From a checkpoint of a small mixture-of-experts model trained on Wikipedia: vocabulary 8192, a variant of Muon for the experts.
Below are experts of layer 6 (counted from 0) of a mixture-of-experts language model. Rows are named router (the router's row for the expert), up (a neuron's input weights, with its number), down (a neuron's output weights, with its number) and show model dimensions 80-159. Each number is 500 + 40 x the weight over its row's rms, rounded and kept within 0 to 999. Numbers have three digits each.
Before each expert's rows: "gets" lists some tokens that make up at least twice as much of what it gets as of all text. This comes from a sample of Wikipedia text that the model never trained on. Tokens count by the router's weight.

# expert 126
gets: "-", ";", " |", "in", " in", "on"
router:466479535514487514484547445556456422441422505505460474533488556537494516504478474460508436544468546562483486476517524488461532463524426504541479416525527554377473509471490456495452527475542448491441562556518504475595503547537504496458548517
up0:490486491479508561460474525613518488440527444449545502497491510468498395573491555491494501569459436508600509505487477433531485508467491507458464448524506444504504507516468574438498482496517538484497576440491476440542486503522543509438514548
down0:477534461511506488490560557509505468506453519462485450439536495476513577533515492446472428551363528502526416439512472494476494499502418537547487500557504567475485544475451480478510501531557466511572546528520418483483515528498454522477613510
up1:531527439491547516468421451554464521430534492446540496502497472534454534458498491501488537477492536485535534538538514448495437492550432484571490460525471495426476493520565484440461464542435498462489563460479533455512496478510456500478397554
down1:519494529450496487435521514560455487485523552475511497544491540470526550466500452467492499512459570490495467485519461450466544432553519495491520601462496500543466518501460485483467467486500441449487552503442521565522540483431438504459479463

# expert 79
gets: " a", " |", "\n", " in", " an", "-"
router:505446520484468480502480513492514467491536519437497454483489475435544478518560497498505510507559496402452479516488472539532430483529487482475498428492477595479499548511482493427466443539515495443465590456469543446494500498498468530447495533
up0:513454406444449478514466448607497511529550511437485504546534486546456506457549571493453526480535494490502510490455516455522531551499519556465445499506486537478464491497509560479432494539482460482524505504606493475461503418577494529582494539
down0:487449570466483463491493407501606439434514455486413483539520466554528484491496477492480465462487422502422517538471486485544554504484536557505496493520460525455458538460505531544528493534519447466593540490482526402489568492515503538500537476
up1:531539464505474546420579506460500467571547485506495486510514529544525465479507484436504541496506504437509464471622464496519514441539558463488481451517455527526550489518500521437467490526403534482485437419551490529474497482565500472448504512
down1:565573481526467517470552474558475419534507488514464471456477571525484494507493487503480516505477500501513499544475448600529456498535500508544458521541538450383471511501470522561516519593571486433498533491591432522524529486534558448443552440

# expert 127
gets: " to", " with", " at", "4", " can", "13"
router:511477490459517571440460479513479497511472523477485449486545445513479547449539468469570511503463531507542516611479526536498494453492450531517469504484516566447518521457544416458437552504537486489516462510530546495510470534491468470418527512
up0:436506550520491586472524500481433472505526441525503428540458500507496552494496556487480441485476545497514559445475530462451456477532600503524458526541512521515412508541490443474487425573438494498500492548491476520431630485512468430505447504
down0:553414530505582528490549555457481472522458530550515459545532475442481566419458522506560442428553555452486487501517504513496528503539462482485467473508452508517408566481465482499505460552568501494470579466486514512518499491480496485540527470
up1:462542487492534417512489493554470491577582496553539517435542494491499524430502544506437520541516530512420537485514454578526475490561483491576476528489434509582440529481491427505507522522444452441496484511484497517465573498548476468599454530
down1:436534487472440488504481508469533565549521504544505521497482416454501478487516480421478481417494463429412487534487507527470519493529533551555607489514469465548453563504448489488548608552491500546512493537460494476500529541522473467465476478

# expert 122
gets: " and", " his", "'s", "ing", "5", " for"
router:535447523493503523518457496536488529443459489537527412538558515432484467490484496485459476428457531473459470556557493539421469444487518507480525523478540510454508517472556532552505577484505545482455597545469528544557499587421430526483462516
up0:414453482493532531539506536558464548470481531450526497527568551480542439495491466519464471475500456552522567515468563492558500563497627487519486450560499500510445497526503522531560497495449446598512475568486426492479536422460555536540461501
down0:471550458501512576533505489509526461455533592444490445557556521502533470492483463406428555514464583411474553436537543483445531451506553500506484479486565592522476529512484499457584466510574443443519491533467518481535551578495470484485512488
up1:522494523496509519467557484451466535513477492525509522514495507433479509521442596506624539474500496570550521458524535448430567521563491538484550452488479441565491515504513532484475515529485477540528480518527475514526464533410480518558489590
down1:414518465517508485524514484521531461503516518443497487538447554524507603496498499480557534442445552535502451477530549458521492449535512508493419503534514618526394393490503501460468482421551520493529533511510502474541478491447507512488554597

# expert 61
gets: ",", "er", " in", " of", " had", "itz"
router:493528514491467505423505487501560494457458552485466438450531528463553527461507446489459516422509590417451522489527487499499457491474552523527519485479465592460517541467514453479485501411553544459503557513529544540529396541546483470409471486
up0:513516479479557564492544464538396512532489474484610450551486496521487455457471485490534499545482528491444555509539527484453474443484472481553489504540565547519496525442503472464480510513446436453466441482482493451547499539498553485415466487
down0:566561472500474481480502481514518490508516563489486425459473518513475570465407527529469492502468508509525544523439468429488508571499583468523566482553507480504420490501558549414539486489486442501546517545458457521513535531483485508456571510
up1:525524457531480600505460487507594532536523467482617504503572544421466455466488456519509510474460535478541573500526525473499461528505543484449503538560573513491519518515515413478421487482487458520556467467469430494488521487473461481443485486
down1:478477500455493524624510498545563486507468523503466502466471424474517527598515510475525405517511501457501450479476521546494494524495583566501560466511527490524568468489535466429508515513493484488445488562547516453521385527441481447519444567

# expert 66
gets: " ", " New", " York", " South", " North", " United"
router:467443495435503540425451446453508508492465569474484473497483582440498532471503455467517484514515520434526525541473461536475523450406478555507508427529503548466514532561475397504522501446549477439451561543484509475482437489467442483436494566
up0:462470557488470513473476506501504554505505471448489493444516533454472541479484422510471540499605466489552510561571556530523496494464508483550557494550524541509528499503465540568526502441474447567552443538500471524454447493530508457529492497
down0:469500510532563473423438453420535426467467476588479483507574480557480501545453481524469506464483582446475518549548457503493566440460494544506469505525514571528444453454458473449522481545546477427508494535493497488451469467551505486456480474
up1:483480548492545499486472470448471482473529479440569526516448514510554563542586445587412491566495488460507479540458529492513517548517508479608500443525502559476497525481434506481559405564496510469513506481479496471442540496540526587519433584
down1:480509524538431500427488481419492521530506481480475479570443542524523532474547472567503473550476466525461446474451532474561548509515427492534519573566454457517519496477585528421503478489475454513501470587515546483514503567486516457533531550

# expert 99
gets: "-", ".", ",", "us", " or", "os"
router:489451532532520535477494499519437446449464539514446469464553477460524545490456523513478591505479506493448425504541496556531459457462496489483565489496494549453439530526503452483502528410551460495482572536473530517544511537501453497467500485
up0:476541500510490549450583482481451521478567469513551566502460470484480593552494520533436507503517467512562478556538484447561505452488501551539584482506458503484449486507542492538507539467471544435536501496479503519521563499426520500549488448
down0:582469472546477453497495478515539488576447524498454512480522495478487491480463457536492486464442489420519543453494521455517480461469487523544522518494469504445459546466482508521509487445504490516559490510442495521536560505494543554526573563
up1:510439501432522505527468566516512536536592399459432569529445493570494503560533585497460498516535495462554469591453465527523483505466491517481515449518475534527502498445562495442516420525440493477444521495515556520444532490483512457466527503
down1:483435467524505500428478495506534516482499480470484529442519518549529538570468495474531433551488469511521471529455479458467457423528527528505512590519477484552409550471528475518472429547489504454459534501578503479495571483484512433489516520

# expert 0
gets: " ", "197", " him", "5", "198", " but"
router:438502481518518502469526456586410482467449475401498516523571469492504503462461603418454565564476461476525490518530544515571474449490469449546491531497465564511511517489504510495493509425548527466479528511421536504488460494511458498510547511
up0:476550487548434436497530523516444488466495488580532465522452500502512485506545523556515525497521398503522534494459496462475474518538489535521431517483509543477446536556542589472506474439547492505533417484495477423577532513540521505511548540
down0:512546508544561509443483503442469522452470469565440589567504529443588514471553488485498517511534459455492526520525510516520465486517439507547530523402468553475584455480476532515431484448569420503523527553435505503507512486533521507402459482
up1:486533441427511564486560508532554465431488516412507555454531517511502559554550531512457583401484494483463506515512507517573459519442466402524538470586508463491510544497426497515513446541567511430494500525497475485457475486497452484586510493
down1:462399466559443483535494496540528480567403495526500542511525528506488549478520482470508534553465535480533497453555507529522458502504551498448432522454496544499605424516475427546511499446453529520508495586553493427495467528511562527531531541

# expert 96
gets: " ", " in", " In", " \"", "In", " January"
router:486506473510535473498481453491470443371487591471442488503478557477578501471560436444498536525487467449504509516515499514496510452429462570534575455473465518470483504533517484498482485559522536501556546513473540453482530507485466547500486507
up0:461506479481482462503481535504419492544467551486473516472491451425432353547493453539509530561518532502448581505482496499474468489500515479493466484515527554466495516569552503536461489549489507527584503483433546568473579456531522500506527483
down0:446508553487508454462426532493497486557426611505468490548467561505473489511448441492432535453440495486507471465487483465479550511543491451591532563471430567590531545620496485551551501532464510551550443566518484518513511530545539463485495496
up1:506536412567543429524474467424487478477475458470463450495460463499520472452532488512501519500462443489544425449581480538524508417513532514529528513492483450587442447520513523489486527552498482547481516469518543543469555446516606567531512527
down1:541473398503459451437512529511509497480487491557460543553498520530441456491538458539480533521480505482465490495533456489511450551450510473486486504546513543452540583514572486524499484516494455529542532513485474448460531484482539524551460482

# expert 118
gets: " (", " |", ".", "3", ";", "4"
router:548417498470475539511515485423538489415435497561501504495556514452509482506556473510526563438449581478483473539493514549502441411476516557460540458565452573469501498466558518481485529524498462477483590517482478502460453465469507524463493535
up0:559546593556495514501557521460486508546488420554547478496438526520519468472511544482502471540494519473473489463547480418419481521559468504467563512508449503546448569513606444568520540510494485465543519468502438471421442443489464512498515541
down0:530505483425459501469473532470502465457487496484458485479540575506527498501447495496519533530527492530531551487526471449401492488526460529529552496462493611551450551508484502512484427489537426455533548442575460486544546474502567546437407501
up1:517453537480581545482578470464461491487475473489567583536491585478563489505516511559533515496594507492451562557477499513521467453449480428475486586488480453500456572570560492521515527562493512574494477476498520495481489501523478541534544495
down1:511445473466494487439470469530471542475445539540467508513504451507527485501563454463529528488481503537470573532474489541519518473496538498493511523525495554486502455620560522538519484560494530591488415482560532443534501525442455505542482501

# expert 101
gets: " ", "or", "us", " not", " =\n\n", " name"
router:500509474537479463462523507535518399475452495517449519499535496456585513466511537456498546444508520512493453515469483475520513461457481514500500554454419590514436550500465435452483550493545486478491503580494555405559518599504502470512511512
up0:418484451533407508497548407581481445524489501452463496547528412476555509467522522500502521414515508589505508500545531522536511413557565502504488570501503481487528509496475594557530485490497503574440537496514478508415544542527522470508441501
down0:456532488496544501506524538497497521560518509536476507506467493491559485504540545506462476486495481483531472526550542507488457412612513491474438487503514505433570484534533549565469474476501402590512538489598504444496520486504418466504490467
up1:447577517526507482547518499582510467488494457565489529398432505482503403522555502470464520459535514456506520497482481518471506479476472472566480510552446468500591502437493492540493503480576461576493488484522529546479479507523541474544416568
down1:496508500532494459467438471492523465533467478550407521491536526510558494504510544515522541428555500473448503397489455606536481460501551502500429467464526491531476467504480447523466600516536517522397483465458556541530541468504470452486552434

# expert 47
gets: ")", " is", " was", " =\n\n", " It", "="
router:479460505548443498468536463528524455451500518524457500527574549464538539485538519481463485407520443479476509589436526453493457466491460602533548469475484583511496561531497460464488498467526531501473560514546544474540476508524486550516571500
up0:507481501486507509479550492563476455488483518562498493466507506494538467489497521515431484475535450450453502521561517445481518557523552583477448493561504447519483499530492622481452505469423518537530492469521494472525483455537466531506566495
down0:491523498499512518510540517539538542472432542469456425501418527537509489477562571482520553479528519474508438510546540519542500482495467508489531467492534464444517479458465547435467551440501492558494495506508553451445471420487531525525480441
up1:470515462535407534434494559543529529427480500542526540524509416523486508533517491502523516446505538496445538471512487461480504488458480438550510520529490487478594528514519492477554480466509517437490482561561502521585505472534524528527451475
down1:472470491580447567501528472501512590527551457469469452485555459516517444437533533529544469497502421464505471533543510544559475462433478502509538582509534513457467529497452515437514480565527506436484483500556488545437486471464477482454545513

# expert 50
gets: ",", "s", " of", "'s", "i", "|"
router:503477509478512522469495506516514467435431516493539539538490453470494523524519553491518539426471477469492420518497434496553478410515418507488448529474477551481508575479485502485473555478535410459507547501472555429525408523514484481453477510
up0:519471444449487517495500534533439451502476537490416464510553412531457471454402551406505503470528518490559462546430540528501473485573466585565497490522545456549510576522454477456470507475458517463508551513516475524432471446436517399516481519
down0:483457518481511538485474504470497414507480562531516518463597472498472562501512472514442535489521470545482482533474499464474470532551501520562465512457491534518470493468571480491595555525536504553467473473484469514457439482516503455532500541
up1:498513466462511416487499436517432576487460495449515489482542470487509476524478543495477436544521505525477499495522476483608478536520494508556420491444503497496532491501461491414517462483461500483590462453492507466490513592451511504474500454
down1:491521440469418458542554496496554530554407514500544404440509517478504529524494500472521469489421493521442490497491454540480460585510496520465444431506448529478484511482466549506497511586446493481538554419534537480491512509547488553484502422

# expert 83
gets: "1", "4", "2", "5", "9", " located"
router:457483508513473504459527592514507509439490521499515515473577514449468498478591486479539499508456540453451546529476469548468463430496437552539457501597446557504489526549474454508424467492508544504433471502601505565531483485462388479446594463
up0:464470460548536480526546481487420516571551535488497561481541500529558509518499537498561507530533498486483484517470510521511434525484516489424555564503454522498465506442497501482501555440600487586549477454580501490466539542493479517518490481
down0:439543468437450529475532463483460514497534526479507526517474498461483558473497432504517469463466443472482516531491411497476481503546559509410487484414554555531528468454505493555494489492482578520443468476511502510497462599520485557413532480
up1:495498492512498506523515520495456481555497469479493541468466453495572563474521516417566520530471491588545491529501512523490423520537470449549567546494481484471461528549556459514487540497504426549478481505635561578456500567493458447567521509
down1:500462484467472548538455493552583480499465585536514469451485407480535512493476477537545570551531563489547439558506473564551466569511485493527472499487455432490530579442452480505523526436464468561516482473494496538529579498511573478513483448

# expert 81
gets: ":", " as", " (", " Class", " /", " class"
router:524512447529496541473492494505536447483456509541470417477513525492555474523512444471454552481424491508421483604512565454544493449415461499455543431452464587511439520457468473488451514475574503493503561554514519500565515523507431526446486556
up0:478523554529470507499551527484494504505511493502594530475489532560489527485479525525518534464534529546576585487417563434592476473497503539482495494490511538486509487453496389527466485502526505519475444550503410452477519452532435450484426510
down0:470455478470457495506508453462526394492466490504555461509531466432448492525527475453483555430521544468518514497489479548537430436373436540508470530499482562529517528469474478527466504535555455441482533582452484473540489519523479547523488495
up1:529513504484491455482492585553524500557455407538509542493523489473437466513460478447452530463511539526517563523443443473492479536481514548458412504416470514513506545509473522529498567469510513443518518452470490509501490545529474509445590506
down1:545462430483455460501440458518526469462420489519468494427537501492497498492596505458525502517477527557520505556501500443464531528479512564499534546540525507472572481469471479491578567458577537398538477544462452473500461588544518500466495532

# expert 36
gets: "o", "\n", "is", "-", " University", "a"
router:507448526540502557480475495469509473425440483561394449477559478449482544505463470464481481438514491511543447515449417493439437482466450537522528455519523508457484492517501499521514534478520496476509529557405561504546465503491452547436528579
up0:493458475561495520560472435489467536464556483506539510441465522510530483467552506550478551475537540545501516499537460529516495487462561476478489484492463541497477517482530513455526594460469561582491428488488513583520520602463569514589538529
down0:522422478474481532468532513513498454531536541498434476450437535464510547436509491465517537473475520496495452430533430479477489471577568525462482495509460514415435499474485499510465489495471444539473493541462580413540597470471503534506545457
up1:471525502454617526572475487550469576525488567458525546517461422538476514542469562474429512522502476443589529506498526449513480545525493565443508512485438507489505513518544544567428543547536468574484527500451488584465432525454499469481490566
down1:435466584553480517496493451448527481500483454562414550565524590498497524552497468426447496446494529519485480493516520407430507422573548529486525539454458475489512526501536509482527499546472544478514502548497482505502532592501412486490474489

# expert 51
gets: ",", "201", "200", " (", " year", "202"
router:444506446492519579471487491555471486441507502472528477492573522483545514505564445568554556478461497453413454516509486538493502402507470513494510442558450590459489519490517572500532552499561566529517590537437489478550504587449487444451559525
up0:512459479511543490509446547500488490481482432511487400504489553515516425587452470522502520491511424548512506460551538498500464512428492493380492524498403479524525479464498517452494509544565434513524444471488469556514488477473526529545481517
down0:513522478471488539548479511525495510483496490516531411537569516461479457534562515486552467525550470483560433445555488468507524506508509508457474523510487605533487556473432493462427543483464542495485549494500532488542477532508520551535415568
up1:536480488582543548482508554521434562489474540497529446526501485568565507499491440459581507491533493460480525428554531458464466565547505540436476560486503548443547560463460468504515484525452436451521490508543426540500482553543503497503566492
down1:524488462462466489607483480422459397467540449538463487546521468506438550446466500542547465473533478551564531438532473427474538509429436525540458534478490519473425523472527460494519492535515437527559505475485481515613523432505487531431498545

# expert 111
gets: " ", "==", "u", "ra", "===", " are"
router:515507503566495497540552434476507587413469515505471441521469518502523444490524508449443470531469543528588517479486410438489470438450494525472483450518451508467494563497511442506514583501492523459528556492457602417549418531499482492468544446
up0:504548492518555491499557546499451448402565551493512469479488455503538472502527476546403471566517507449467465447502453527543516440572511589501538460465498530519519553496460488506482545551471509544529477532523485486503502551499519517481454504
down0:499446537466526496518481520476452443533554564538453503478529486544503481445491491564558540541458433561573467450478528498453517460476604485504453509484417556477518575536543454468580480567486398494540510514447518517502471536501520546515482502
up1:505530563514456511534511534561518496496530425465499603515532450528492475505507565486505471545523539544626461507470521471514485511437470555508525497490501425551454525510516467496525495520433447479550537428486434476475553483455543511538534468
down1:534481537548467504568542507455499511436494402510510497392418551514542448498489475548481527526536516510479489473488484490492474591488536506567498572492443492449496384549537467489494517483525548532516468517556458452479521547437512481453544536

# expert 109
gets: ".", "od", "el", "ed", " November", "az"
router:533504470483449504429503480492498486512459557440481478410500526443531525435437473479473438481513516458504564525485500532496461444415483518482506500515544569482453493527425412481535506485551451522520572597461526490475504493503409456457503490
up0:549541509559437468478544555527504488562474486590497497464483499492460457506496472493483532568528576529480477548473458474472602434525525497481497497518520510516484508505494490454486467522413496463517492562495507518533517469536446395515505533
down0:504450498522442527427490454444528527554465493393498486475494477551498527481487558553550523473542498542431511523505519481504519442501516534444484528554435457475439457429524505534452510458522496552509509484432496479536455517462469526556456464
up1:518445513444479510480499515536481563572472521539520599519513501528460542501452542504459557479548526522493519459483499469621516494446516511501555509430490474643513527485514478503504541463520490505503522556469536551406502510504449490532553438
down1:495504438485547518452598460461522441451527498491455499486515525484459497479453483512564478511463513506466509458433577487505456484491486422468503563464555567513535487459586468515542464431526457464527481494497531532486518438500535536514469464

# expert 43
gets: "-", " ", " |", " and", "202", "201"
router:542438479530528507530464397485516520464483496483460419468511512458558453509461547450525542498495471479535454536428424524492524476440447526455553488486489547413453588502510432472500460450512432521510540491470553476519483565443483467467512492
up0:561451494508501493557521471429479475460478438461485478525449526503454534599564492458505530570486480555468561547519495488537427480506541544467531465538503486516486448497599440511500447514467578480476483495491538485431576521474555508500557553
down0:492428588516508542519501420390527510450502527542491501481473483482447444580518505544500542511565451474490520516427472446495474489473467456546555526482468532568450519483487519464456518511497522573414596464453534568438502499507444536450480541
up1:481461453520519540515490449495540561450512459448499475481589469538523492531549513553448493570514494516573442462446485421523487457459559530446436499545515505546539464581545479473538472537499483505550520453462574445475484451530431509596451521
down1:453444478499523473492521467476546507458486519488430548504502531559582487440517454514519466494475520534519379486550466496496534428555548519517453497599510529446451510489548499467534563466534482532509509487468522501535430517493523436511478507

# expert 88
gets: "d", ".", ",", " |\n", ".\n", "l"
router:476509439497472497387455487430521491423465568514468510498560542490532560384603489452533518446479487543442510519541516460501463440487369528467503545490506535464482473510564478472451502435512492566504495545512535521517539523474443517502521514
up0:530536481531481497463436484501491510480526492529457491450444524523505454414500523511491531506474449451503483525538475546503533557593516436514531501505504617579479496494532513427512535546476538451579469470517519500503515499502491486488480537
down0:521527467469505499465494500440474575511545574550508488473522498476488514515503443517526595494360421479544498500420410520491506539487527521525527512514511546452495557433497552493439496517560496457538481486517503404503477487470468507497509456
up1:427409460452495407473569453526488492476463458507431488510452533416428508490503511546533472544574493479511521437567471493493542474585512513560493539454503468552518463543531468497510499594516501461550482500496454499545506508467455488544540437
down1:476495461436493517536440482483530555489572504536551517454474543489481466496549523552476497409475482445432527481416486483539489432477452573524480528499453565499530536465542478518586546567533480477497501453441505538453474508531494436499491561

# expert 119
gets: " the", "The", " a", "199", "-", " The"
router:496522456585538534504536405556591442502458525497477488573551538505580487541595453415519508473473540538461516535520577494497494467463479530510493458548488532461517553460478503495473461479494478482451574508489555482566485497533467476474515553
up0:496455456462532453516494455558531486520500528396490614466531517449564510519499526570532504467568492491538519458497493512522535546504536554534533408491543473476483463435516506445523486516446478556482468552519545509481516478519476515502491505
down0:461438501545539569464499431556510487477495507473507471479466482504448540552423529548524433461483543493452483406532526471521507417562493559417523415501567491492496416420491482506477441492517539459477486478478544486551448538490505579548518496
up1:451527498516471559520588469504511505525562532454625522561517461510491490467477546521514507460454425487496528538538500395441521547517461445528505482482467457544483566509523524549513515512455428459500419475463528445470422550483551450536547453
down1:539468463519474511456459487492495534498539507500550469453560479571542609471511522472559515509559523525592427527495530478523445470476519505524556529521474530528625566496493547516543572549515537514465508461476511421549472408425565546490518466

# expert 94
gets: ".", " (", "im", "m", "\n\n", " K"
router:539420460499472542483457484449597424501457470529481516539444549485548515494577461472515534459495498465466539522473489512496487518499508582474480459493514605443460498469490506508482520519538470410521538442499542482532474504571478508473578532
up0:540455480477439466474561418526463460474498517537453526471419516492537483465544481485446562469542515481531473527505400465550515495532499554480472523492473515537541542562445534487494541459474502413537512515508519495446541501546573489571492514
down0:538519489444479510492566393469517513424518472464451535498527430551502484520479519581571537451500508447556413457466554554499444420489453489538496516474477478487506473443559466448516545512501520462489551507450489514507463508506556490448444528
up1:487515577443448499463573430434478485496482540534477616560485496502463567523524479493506480470422471476440504443448517450482505557467427501509520496523481480456428590490485502445486449515501544486562490471439480457445512505457394531482545475
down1:502483563417470458509587431535568477483496516491558481432569514540523564508522426443500442487512468523385512488487517505433568473408442504412502523463490467524509515440541525508489530489506446521579524531464477526449461551527475501432539500

# expert 85
gets: "\n", " |\n", "\n\n", "|", ".", " |\n\n"
router:504488484495511504472466453369483496416460562504462530502492498508547510527544504461507478455508471458464508527461419549480465438509439524444463475499585548485482513478541476442478545495519455470512516591452540464516441550439442521490530554
up0:506500513503466516504498510506490509520450446450447490510548535441506510422442545443497519479532550497514432609531488474513537577478510521462429503473573558520562482522493452453463519482429505489434467522562545577523536497526421523540496527
down0:477436464548448512476507481526626494492506523489432523566541504453515549496486496439465517438463460554530467617532497399505572537513538535474483449533485534512516491453457553444495478444475453427490462542516575447444545518522449517494458464
up1:480502527522537499463466535557489453518502567527499525528517478552509480565383439482475570509542579549546517471471473488464451492438582498456527500456517544539547487496504549504447499442544520382546557569462458492495538515456464500528461526
down1:472458498515514481451517499549494421519454547467487446544499490607527501483497509527560513443548442569518499456479513490489479473427525433528489541487514586484500485463470522480561502504467463485466534506525428441544495583389431501435468564

# expert 60
gets: " |\n", ")\n", "\"", "\n", " made", " b"
router:470390482502460556470496522476492516427511535522435457473564473473523531472545497479482576482486456450478478527481450569480435463430430552437601499494462548456530554456505552474485530450549528536476491526510539509524481530470459507473525477
up0:440508505502440446490552505519529476490513599533567487505439519486522578499517509535498514469492517504446558504472438491479490542569479476435503560438453537439588518467544558482571532539477517463474500486485489508472463490491463542526515441
down0:503533426495499454491508540509430533502457505514515556509505450479531482504531511507576496460533435496466472549561507526506506487459476514505502595494499513553510462498437483563568552480462499508523414476502495486506566556516530500480547488
up1:538508477454493536513488441514490393504558537477560493505447511578537532514488504528405489537520461547578483494491497556493458505530489534409525476461506495490496479465477483461513547496502469570523437502425515495512520476482492563546562482
down1:485498511533477547490501491482553497564469531533438473462514514455567566483544431482530479526513519513509541497460470486494515506576508460524529400431473539489554501521483483473438515502536462447513533533497527424522540486615487497470497452

# expert 48
gets: " |", " |\n", "|", " \"", "-", "ro"
router:524391498573511464486553525449539476541507505472433431502541519493540484523490503494482549483500500545509502546494473563446544481420465500521557510477538509500507564427544488443467502513515493548542544493527525448572504517456456556470524509
up0:447489536519546466534566468505430509495449506505430519533503507501517473466490483476466537434467496471490391506468461592485520538505522510559454456523484523469557540554539456581479504544474488508489491467454489479533436558447471550512497468
down0:525510443457524537507488582522489513453510586499490512458525489529487513559452524507457504458542485480436536467524581466417512528496493480470529501515522475482541538508470491458547561514476498496470520454569454460556447563486525450461449522
up1:508529498502592529576472556457590541528514480614524494457452457444523449528424511535420476492474463398527544467499509493478423502496493438517502551475526505495547509496530410546494471462503507460477518461538513548462508543530380528476542507
down1:475490485450547519547468538425421559552424491492516433464499438456478389498486488492475452524543468471518429517583457492569511436517478609519515493515480425439493434560481486474531427475515535546523478528572577476536478542467520494522505476

# expert 102
gets: " in", "as", " ", " is", " are", " was"
router:505467495473413483480521458549483543471451553411442466496548503445466503447508486480488500491468491544544503580510457503526466446458420515408561457540541532456526570461476537461470581508564474502517516557513480510580491463517441569479521483
up0:495509498508423448456526491507559465565521531497547528469552481519536463524472531513453488428440474518480557501431474486470503541469481542491494515481406468521443510506500460460478569438471569447520534506461533517592519481493437487473436504
down0:520503553531491516433567493530429469453532492565520526495533522448564497470463451509426513417509532507399507517557438532491480492459553529458498404461522471457529491536483410513436513451466470484514525524455574464456515544472473513465566443
up1:486565502578444550552588497420448475482559488533565419565509528543473490517519471581522520526475517459474465514455544531485530543525488554493504448462478531568487555520478527498457446524508491494466459521479455445475459484489530478586478459
down1:491461538518474558425529544468448473585503555498478517549533563525522537516543464479471489554451458513448504544519552528481471466519501519501546543449553520503412461526450520526569512521465485526482581482515495454523518486497445504559444417

# expert 78
gets: " |", " a", " for", " with", "ing", "ath"
router:516446466429435546487538522455515456419497550460494445435499523469510558505551485438456516451534550459431454569517513521540428451466506497531507444517543508433475516463538548499504459499523488486519531480528535476479478576482451469440534522
up0:499514532500451537435525449503586463498480497554524502475489509441491564489490497487513522504524538564520465523497550440458386452447540443501541494507609466483448402496469507510500444494480514535566476510545440487462517435466533454479476471
down0:484499459515502499491466418516544498451499552490454428584496499593500554489486512604507535580465577462535487479511465514512567494539550495516512464521500510470538465512475493522548522503493526495454486418500489555498525487500473494440528440
up1:480510537466446449514496508481521462472534453476519450474529452503532452559514568477454407483496493392452493546461562547502486492466526514488501470492484494479525491494544417462463498543421518460505477438504517523480534533454552490518472449
down1:548490497523458548438515470545479456629554475514418542459486434532496535533451421479510480508497569567583487584503512562502473458495500514518526534471468524482466564407548496501516533506501510545455490450477475444519490440558441501591479465

# expert 46
gets: "\n", "at", "it", "-", ")\n", " |\n"
router:559430516534536566508555464497498495427482445444389427470452484491536501493567463509518558465490484503484512586467436511450513475430434520517579511513556511420531508560529502524517482503523486456513494502480445463544489523491441563542600515
up0:479585452476482513516502543537584531478489441456483574503537502417455457541524616515513472455491521481532483451570503453476512536481520520528493535464488515486519522476564478534419459485475527461439515487489500488571471541560447500531564443
down0:464457425501480524554496443464534462540465472507478552522433494558466519534468509501507460562605565519530538468426492516584497489463456544514456491467493494426526533477566497531422483516497547509434535527508431475519556450553485514505511462
up1:554482485497550516468582447510466451497547435560493455476495557469538484481520459588395543555447535521532533506494497519494547446519494527528550475488475497500566544535490550523494486449470578520438478529535431493474445536507497541514439500
down1:551587524535529535439525507487479533524558514496515540455483603495501532526473495538537479554441487545485520532568527497498555515519478551615462477442572596497487516384511490495507462482580564519496530519508534430521483545472517510441540437

# expert 2
gets: " ", " —", "|", " are", " as", "í"
router:481489391485532542412493423467516472440473491552524496531548502483546503526543522469428575519512500480494451552495532494502477488411469506503557444449447565506449572456516475460525446484555520480519519510491538444522495515550481521474521451
up0:512528447520530669508560483521505452541459539518569577491477527436478507550509470536463539517519511556530518476489510502520490572544534484594542436566572542435465510569529523483507496535499439568513482487476516507527487536481501469487501451
down0:459494487549541549535510500579441458483511510446539467480445484462429524509647473539530520484475526526515466510526494464427504502557560479595543479520504549419539469555447547518498508502511492546490450515455476478529509477455509517437552603
up1:472523460442469527482487496516441471492515473478451494495551478544566484469509526597474449509507425535453491512478529535514489519494500470456521456492565411498584496513498504461569498534548487424474435487515491479550503565448539544538526490
down1:542428495468533477477538463449480496547393502429495479536522487540514481516494494518468504433522488479562503535453531546512466459478554541523488499542481480507526502538441494457577492441455457546392511564542469532600476548563477505501477528